Below are experts of layer 8 (counted from 0) of a mixture-of-experts language model. Rows are named router (the router's row for the expert), gate (a neuron's input weights, with its number), up (a neuron's input weights, with its number) and show model dimensions 0-159. Each number is 128 + 24 x the weight over its row's rms, rounded and kept within 0 to 255. Numbers have three digits each.
Before each expert's rows: "mostly gets" lists some tokens that are sent to it at least half of the time; "comes after" lists some tokens at least twice as common just before its tokens as in all text. This comes from a sample of Wikipedia text that the model never trained on. Tokens count by the router's weight.

# expert 11
mostly gets: "1", "4", "2", "0", "7", "5"
comes after: " | ", "2", "1", "–", " ", "| "
router:115149114126073172092122117130118156083088098067116136123166106163111113168136083116154105128094157124126133097103089108121132091127129162137151118160143114128116132115098163156121171123140076169122100132129148134134108105150118120114120136148103104100164145119147125131148132157065147119151118160077098118110130202156084149113129100121143147115141145107136121129091118177140129146146165136156132133109120131111131146123154126140116118105130125123110142125092112163147156114082135
gate6:142165121157150145134178129136103109152114136124116155122102113157136104118187084147137132090106071136102147109183118151140131125117124098123112120129158131129092134119080135122148107134074122141109107156088141164102092087146140108085116125187140102110086110127150131140115157102117150123099100164118141080123171115100068131123142111119127151124135143114106078168099111145125130147120135150119103107133083116104144158114118076118110143132138152123115133137125181104141120142131137
up6:138124110093133105136095108145139174087135137127136146119109143054143106115119161079107101095103109108097105178119131085123136137143088101102202117128133142164148123110160107145111097146131101119148137136134142112115126156110142101167128164158127110170121153127155130150124097141138125106128169113145149140148121129151125088117195107128094114112159112145137165136145131109082115114110131134194120134137122154127153138121118116141138137097135138129155194143160107113170117119144119

# expert 5
mostly gets: "| ", "|", "′", "- ", "- S", ": "
comes after: "\n", "\n\n", " |", "-", "| ", ")"
router:137145143137090163125111134112114143104092090129106105155150118174120122120152113085136110124085119104144157142113095125103132113114143124125159086159154087128112149122151154145136160136142105178119099129138145150122156133165118125143129148167100104102165184119125146164123146163079132131150138124089064144139139127132129139057103118146121167147157119141119118128096119184135111162141163156144149156130129145110124115157112143133108115108134116122098141151141134130162190097086103
gate8:118126101103087153130106162144125125124141082147120138119143131125127125152145134118139085148107113118121109163140119142100099165161152127120135141131132125077083155111097089156138128159121082136112116124082115143115156107139144124091122114155162146123116114091093127153141123141065173133133102124138138146125145119085138105103132122148054147107138108122162074161044135122102157124137119136164128094127122118114127148117150117131132111108139161110159159167115094108133159086100098
up8:149120110104130168143140183139094138096089085188148123129135083116079145102174130127103089107121108142105118109141105093119138101112094091093158145155127123122146116168109127129155128155126104114132137134107136103095138163147107095149117131156160133091141121171126115123162141150114106135145087104095130124169147130166128101123117185151073135113156121086159128125118102138140141179105151163149145119113100153153101099120136161122162142122169117116109133130135098108148131140141129

# expert 15
mostly gets: "In ", " pro", "==See also==", " inter", " (born ", "He"
comes after: " (", ", ", "1", " | ", "| ", "\n\n"
router:118141084108114137121114154074113118130123134104138165169147112117131137134105071142186138115103147153113076112087106090089155102101115137137117118152168142100112111120093130132131137124142090149145115143147128160146150117135144144119090163107133108131117143120153103139146112164125124138129133155093140091100151175165146149158143117143124132138127130141128107115135147182149152160160135089106131127075132084095091132163174073171124139101132103116131105125121148174144129090114129
gate18:128108117156118130120163123123104111122130109133182163098106153124125148137139106112162128186120085116071115132169140145139141141130117153162143103129127177140142174122110179112139117099147168111128090143097097124120124098151117100155116179127178146118115143086189140139125127129122105140150108125141149114145127126127158116117131119170147126136156128126104149153143132175123192139130136075103116123124153124095130127113194100156134111158108119113107106139153173111149094104138117
up18:116137103107168147156106156143126132111123164112107158101162112120131068116138167099144154122136137125143163094132161123096113095089119134112123136111108128136093145061152092143155133145134118083118119141134100149096126174149121158151146111126159124176124123127085102136123142126170112107121147131142117131163113172133103167150144105125124099129176130119148148111153153139130140131150156129145131143161124120140130086160096153117137081177110117092162119109083105170117165108080130

# expert 10
mostly gets: "\n\n", "===", "==", ", the", "| ", "\n"
comes after: ".", "\n", "\n\n", " |", ")", "=="
router:085173120146087131102119122128112105124119096084110137144163089164134140121141130121157138099114154138140141121107120125107159127089111139147150113153143141131101124107103187138118125090135104160148104135143135168153102103121094101096103120163101097146130153091125111120178142180114107106109163120115092145100125147122140153118137119147151164147144167187130116131135134140190089131151153104133141142105133111121148164141156140119121119098162118083108116172111130147126144066094120
gate6:102092122107151086144151102114105119093115158085111100173157121111114145138128145137124146109099147095101052092085104113102133106133138139138136131121102132212121120117116097112105129107120132115123140140168142124156117086133127159104101101105140136162148143122140115151138109125134119107118144139113120105109113151134070171176156109126173100133080104117088119157109075153141142110141093125151140140150128132132117143118144105121142122105128105151141114069140152163154142137163122
up6:163186125130152137174138136118130140111150132105074122120114111167121170131117127114152128108131115137141148126124119147143140161099092143176132135133112115086143114151166116086118118139161090164145144136080127120144132136128122153103095159157135148182160086101183135142117157131117114160130162132124109183098101110118147171118142114080125134096173136090117167090099152136141124128134158159100096096121117119135147137099103099136134116140132180118132113132136158101133167118132091